config = dict(
    n_layer=9,
    d_model=128,
    n_experts=8,
    experts_per_token=1,
    d_expert=96,
    d_shared_expert=192,
    activation='squared_relu',
    moe_layers=[2, 3, 4, 5, 6, 7, 8],
    router_score='sigmoid',
    normalize_top_k=False,
    routed_scale=2.0,
    balance_loss=0.00153,
    balance_bias=True,
    scale_expert_input=True,
    init_std_router=0.0244,
    lr_router=0.00296,
    vocab_size=8192,
    norm='layernorm',
    norm_eps=1e-05,
    tie_embeddings=False,
    optimizer='adamw',
    lr=0.00372,
    beta1=0.95,
    beta2=0.99,
    grad_clip=2.0,
    batch_tokens=[131072, 262144, 524288, 1048576],
    seq_len=512,
    train_tokens=827900000,
    steps=5331,
    dataset='wikipedia_en',
)
Below are experts of layer 2 (counted from 0) of a mixture-of-experts language model. Rows are named router (the router's row for the expert), down (a neuron's output weights, with its number) and show model dimensions 0-127. Each number is 500 + 25 x the weight over its row's rms, rounded and kept within 0 to 999. Numbers have three digits each.
After each expert's rows: "comes before" lists some tokens at least twice as common just after its tokens as in all text. This comes from a sample of Wikipedia text that the model never trained on. Tokens count by the router's weight.

# expert 6
router:511484476498484527546478464466507515466471490541494455511510493442512483520506528462509510492527542489476493502461520523458495489541528524509522493507493473519516473522573489453502521494506488458524466554495432499518479474510521508504467502500489493500525526500509483479491485485458476539517457532521517499476516529500541521486513471490523521474537493504474513510489497511509491499443
down10:440544486504510483536502496495488528510529486527542458492532497496522491511507511496501491554479476477535504503459528571468472456502484528491488459471490491498509482485539493479477510503544489523519498563514468479461525520504506491516473542499487485503524516475547481482497526512506472470472520498508547479459527514496496506504499457504497519506450462529535484504467476469488520494481
down11:499554471500486526525495479474526473488513498484510501469510517510530494517501529496505510470510479492514474478534534470545537509498456523496508478485459470470484482504464496476546497546506482490514523474517523445466472474500563500490515508517533541512479459457469488531513480494493524465492452522488519502490484517530495530530528537468492482488471534497514486476540484520565476489490
down12:530490500483483478525487527475493504494520456491507513532509528485461495506495505499520500530495484494528456488499486522488484472456513528514514489460511522492487480500508515479529496511471520510488501510508563508476501468465510496447522475569494531521522547534488460548549527521478494529515486543466524534505494511475539461497439467490538455504484490501481506459513467541504487497480
down13:480499537530473534471519468489503525511507472538501498547483489508524579469499454485497497472448508515496505518505514492468518511493513475498465541518488495524485513497499516476538530507477443525485488474512505459493499491528439473478480500477531512519497485488500557459512533464503504542493504511497484529496497506488498522488500500467460506521486515514515449507521461555484561495496
down14:516479523513512542506503491479531506505511524515467486501485500486506490475494494497539504522464520466497490531483521535497475476509532511466488512475469451462511516450546512526518493487529477545501459461496517520488493479505519462536489517509498480483537513449522491496486487514451491512542492506482490438514520502523495500561484541461501529474488535436468493523481544519525536503506
down15:487550477521480496506503502545510525482477487567520508494482524529511483526487513478456479551529476473551490508512496546462491515478504519533500528581496522495523490500515453461510489529517497513475559518463499485501505479495442487501486515523497495501492483459515482498515478485491492435496494507487502492489461480482532483496530496507502538489454463517497506482509490458515533500475
down16:517508443475516513499482474534544501519503496483471483499478510491489479471523517491490491465491540471505495474472514469507482488512487498475477525506495577498519542479462490470506503514522506527522498542509510456501473494516479534519543521475515491461539519469488455492505538486481503524439487488538531532461491546526544487539522470468489498518528499516488506532493535511460490468516
down17:511496533474455473517485506490497495493470538512459530485489528514495483458462501521510499535484479511518541515514504466482520466526462498496491520528470496495488499512480496516487513495545550489461514538542512463473464519501494488520477453504510479513480554486505489465465507457488502492507495527501512492455516508516516499484469565500528531522464488551459517457486539524550528493516
comes before: "-", "|", "==", "The", "===", "In"

# expert 7
router:531466503536543521500507514499474508496518500483459460509497486492511469498513515526485444555481505504479517490458480456505535528548509510521473477524529520478534485531529508455519464499428478454518510549556499458512530521481502495479479474494522508497523502540491511506495508503514520521502511499532511474495485492518472481505506523461475506520534510469484494540491524508435483483498
down10:462516507558508548482500504492505517520526499512524501545523515494453462527467523485513483522511453538502511497492497478519501444532532547508505475483497508476428488480468539483502503532479505522473510496491522490491507475537501497487492522498442493511487484498485477507506472492519517527492443451535487489467511483501506497512529459502490527478440510475519489493517502562503535491468
down11:502494477449479486499478536481551514515497497502476478521528483457502512514490514505508495522530476481451490467476541492515500528496498478503524476472504480544515481513514519453433500499488557459517524555509509521489533493487561523527525485495457467496512493528534485479502517532514534493504491474525508477459477475540470497493535501528486468511518462524519504504489506461457511503533
down12:500492494495491520515517522493520444490487552522494511516527520494544493444489507463478524443472493473557532511460492481464511489516501531477518535497489492501486493499442472488505468525510506522470503464492491527500525526551532537457482474485506500499548509512512509514521556490457521476460495506497468509493483461483455467510496516506519487533554513532528469485510506494500524502493
down13:504530500463491499462503476527506500529478466556507525490439493443516537545514501514502491474462474517510500528533473515438527506501513464481493492506509529525470499522494473544502482477495481514511513520538493540526498517503498539472519524514488499476518477509465521488505505447514480484515494484521498537510479519503495464476486545507543441507517514516474474534444493475456498519508
down14:514523505507534499473516465478523508505490524535501453492515485530493487503481521490506450443466512476478510497496513563471469502446506508484528484499519510471480473468479495511516502519514485476472510475474494493517497506535488537495507491519531530497473466532469577512506505514522500467465510534466499441495479502531517511496506488484498508515525463494542522533470485508480570552516
down15:558477502441481474516509506486495488495504450457499511489503475486496510517476438502514547479537523446535533498521481506536478478521514484499484515480485459538528533543546433539521547528508493514523515493498534477496478481501508533491491532467522488486537518499473515495512464497470494522502513510489479494503487508472489510477480499491489530498507478540508513524504486438522459520508
down16:487517461513508490520476498484475528478522472544483499489536498462490510535481521492459498505530516481494455514545512502527517520540439490475508527506503484500516450494497475498521502486475540521496537538464485545471463525499555520540486526502479494507459515474469485513481545464516489496485526472534490513510459492492510499488495486520482506459530504516495493518537513465461566465497
down17:524494517536487520501503502560488450491532509475483522486479452517510502489489461511533456485483492480475496458496537480486509522502492474500577516516465466504462490528512507461462527482499482490530529470530530508483503566491499500450480525522527493491514480475552540542511528524504496515469513533523490453515454509518517504484495479495460517487473473500517503486518506512519523515484
comes before: " to", " the", " of", " in", " The", " and"

# expert 4
router:545465517562504521471472467443512541456478485480471497526476515466470538504460514535519493473488511492507473498513477517496507525489505521440463519475541529489479513465519507473496516456481477511506471512511492512500474515511520490475483476514528515510482520507508566513502507469452497545521502485504521526486499491469500516535486463518525513475499463472488498451459533503517472502519
down10:479573492551523491464532501517495511495477524489501517485495479472492503523468443472493482498467500494475533494488500485471482542487476537531494514508487511486528501504481554516487515509512440557480495473479524515530484511468543540491509483543520502541500523485474516487527468500550496500506462459480513455503501507510494525509467484511461507516531506478464467508452534520486513486479
down11:510496523456472541468518513524472496472459499509486462498498495514473491515494537514488481495495468512511540494430523497461477525466508518509510486496469523512447488520498458537489511450534509466485528498526518502502549484480546535557455485489547492538509514510489498530474509486484464512504529512504499493516526504524511482474539469531500503499447523541468511481475482486506536495517
down12:465556482543449509514477531504538478493526536522493515490454485537498538496477514475487552449502490504510493528509553491503448520490490526529466533498518528513464477504513472495524512500509520530514509505486521481474483480476490533472477511495513504496517483476486470500565529459498520507466490480467490496537532475479506492494461551491481483510501488431485492507474495501513486538517
down13:508501486528530508498476498504500450525485502508500490523523503500458496482530494511517544481483505520509511456487462516507513515520491437508525499446489529501498475485501524465503452480470485505512539474505537501497428484465495496496537498504486494457502508468454473529539464534507528514524512475466499505471490491474550472555532505533465553481515482500527506530494514542518516499528
down14:475468468466480486501540535510471447476480491504482526548515449484555533522500503444519499513471516550499487503526503540517534484474528470540473490471516491504503513508498531487515453508528536537540504519501518459469518486494518467494495486513514504502513503466534482489485494491510418510535488474515553526494473461535505505495498472492478514487495500494502516481482491502522540484505
down15:482512529497465486460504490546504502472513495501499495495518532468455507490509436477504473527501506541532497526486484489498514513517488512476519536480515525478477509476514506457528513524500486524518525548508461569518537507469447536488483500507496475518541529519448538526469473485512475516507516468482526525522458511548514509472493532482476464503509483470495494515461472477488530524467
down16:482508479491541452521496475508496494522496523532497485515511470501491479538504507523539531523479526515480539464528472476473530501512465510504496500479487472509523473474544522512495482489447461484481517508492512497500493517491534501522510482512510514502455550462493555513501519536455526463478555507433510476502516543474481516545492497483508469507486493514532425486514495496505460521501
down17:511510489517517511513520483516463513490445495498518535518491487500497490495481488487499516453578516434522478537479530529491451502476462483477486524499477492543503525508496479521492492541481495499480517547496452448511490483514530536528488558506462518508507536490492479471492519501519450495490481531486465463525514525512501514529509501490547514484495500543510490467525510501457475476476
comes before: " ", " a", " and", " \"", " which", " L"

# expert 2
router:516475494491485494498558521469501510497507500521549486543489469488498527486519537465540487494466463516463481462522499494473489566524487473462500503469515517528502544524544505504461528476484510516484508505475495479477504474486492488506478529504487514523460478516507562486511512459511488492546489528502482527512477525481539496462506511444485513462502515504480527510502534532451520511447
down10:478521528501486520520476526484484467501472495514468560474534440478517537438467477504501508492475517516472469499498522504507516508482541476481516519467523479501542542501467501471498507510491470459519510490504522503515484500546494514482483498510560534491489505559474519504490476507504460470504515498497484544473464480496506466487493494559490481564526474483502484521520483521493549517511
down11:510512511458510510488526505514515517533536474482584544515488452512412519479513483476496539503515513502494505546438468534531505479524498505518500487522485464500500496504490464537474497480477504471484516519548485456500498503450478465492518497489530490517497467491501512503505526460489507475540505481524490544494486469475489522515538501486500523495493495480501531475527491474489520535478
down12:503500541471472549509512518521485510474481472526477546450508491557526497449543472506530498469515541508510466528517511523516496505513461490489477470479482548504521528502540492501502500496498489452498503516432503495519492457514529506471503459510531455486530527482498500481475489552491479496500507552507517515474517495512511475469493495510527531548488499502464477467461507501532482482497
down13:525497476492538447489474488501493548474472472513528510500530471479506482491514506490508479542519483494494500527523528482519506480500546465503534469526454535499506508514474495478518467543500438493477482516508457559510478487464468503510496468518535457475522560470545492527466536532511477484475530539508483516504504488512516542468510478491528499494517445512492523520510492488503515492515
down14:503489515504513538484500505534487512517473487556497524481483428507484510502542491503516519459528521484534515508490456521533525510503522460509472504484535473501500464497489489528509461513531530469527523504496510511460518467539474490466496484528534501475522496457508501468501515477491479534491434510494487523506493469471449513540519491576469537487476492515532499488488502518516459498495
down15:519489497508526465522477490482523465468497461499478492469488488490525515475501513478530506515480497505500456518501523474485491504489546529526542506514478537552510442489507478510531518512534501533559491453489520518557514491501490497538546458532533516482505460473438502466484542525476460480530515484509487491496512512461506508497487514518534525478499484509496473506498517494515468442473
down16:466519494478492491514485524512497475529517489528520459513564516472497539501523516500492493514495470520452510472511472533554503514480465493483528509547521450510518499440532532477466484479495508506486507537505516558507542440503499485497517497469497517460480489490473514475506516460528491480501510451487474538502470472488501491515532509522471481516483554492534497492514481502475527532474
down17:466475460554479501497488498559443536531476522495534474532521478534491507506458523546518500547506501523484472482494527497520483540500449480530470475460529469484513533458504483552480496500500524528499532474478508503484508527500507496464528523505464470526522506484480481490518503461506505498481476491509495520476505485518481431518505507532494506513522502468513531501473454486510496517466
comes before: ",", " of", " in", ":", " (", "\n"

# expert 1
router:513485478480555518488480466466498484504496523500511500556492517474537528481520568501512491500509516486550492486486514541459515505494515513463530515502550512527511533501534504478513463521490525494549490460519440431489509469505500515485503532514475493492499511503530521511504412499516515497479506499509471525503499513512510522472520518471514510473502483452463529494530525515486524490472
down10:525523532500457505475569484520517483499488492501501472449506502473480487477525534516486512506500548511515509536515488476502504524499523507488520511436493459538496509492491462497506475467477528466551487507451519478512458500499510529506497479487491527529487522509499500518530523446506486497472513532500467486522516510516512543520524456490579497522513510490465451517490445511509488483472
down11:531493523500534441466515510457508487534459535499483502480477471542560467486501488505531506496523493497498496504502507485462528510501525497505514495484459494503481522527500540517465452538481516485469456464502462510492472467475502456506484432504467478469515529490530498504526536502483489517531508510508558477528508488558501522501487490549510514525490524497532541514508495511488503472484
down12:463523533469487483471465462448480505454490521539507504473514465443513480490502497491509492498502462508479553490475455494510506493535527496468490509511475553557491496512511495490541514520483504528494545501473539529509522495476503517517526456480490470495535484507477494489549521491503544503499546491492511527500488485481467473533524490530494475537473476501517475523491518507483505569513
down13:512549464507518510468515496473493513499491516522454469518531481560506503521484520489468531464519473476490484545519508531448452474485498499511539491494525486486548512474494509506472513484502519445509481476482511544502509532496475473481488528546495522474490476515494499545543466470465509473478487459562528506487479489469508492492515528535518521474502472530492513533513476470519496522482
down14:505518444479484445493488485518451491467584534527476493525482510483518492495510493467517503498517534547488511501480476478505473493495549550493513511508497480492502446515507528536545496467556491486481493508536503520525517499458487565511513526485513512502496491488500541482551518495463482516534488481495475502509518493446503475499503497471489502493489489506509471456490475461513517512520
down15:472511479510499535473467469493487489513550484452498504512481539479494490410502508485536516488476528472485533481548524496497515478541514524493475501501504461522481514517481534511536503463480463523560510523493513481510517485508512509527473530506545522473468503478504465499495461530483530480512503515461486493512454493492532520540500545487453490509468481497526469532509495523493473476510
down16:467503507496457511496473516478537517514520462508454518499491513504476523496484520493483497554544540514514525498486504486473525495518513498501496519504466530533504548487507510522489478444453481451528489531507515528474477446528501521455447495543517498520498520524472441523503484494501490503547522497477528454522522494509495500487510523489511472527472482503507515505417486496469514486513
down17:481495495498487468503505504514517498512500478510532543488523535518499447506506512498519501499527513530507520526492495484541511466513506510495534510535507480484478513507472476481459491485537483507520464528502526558449509498481502520481499437533519475492480487513479428495528453527539445454489528449519478463486486503496537482520502498522465487526448491502484500549533498516465524503479
comes before: "1", "2", "0", "9", "8", "3"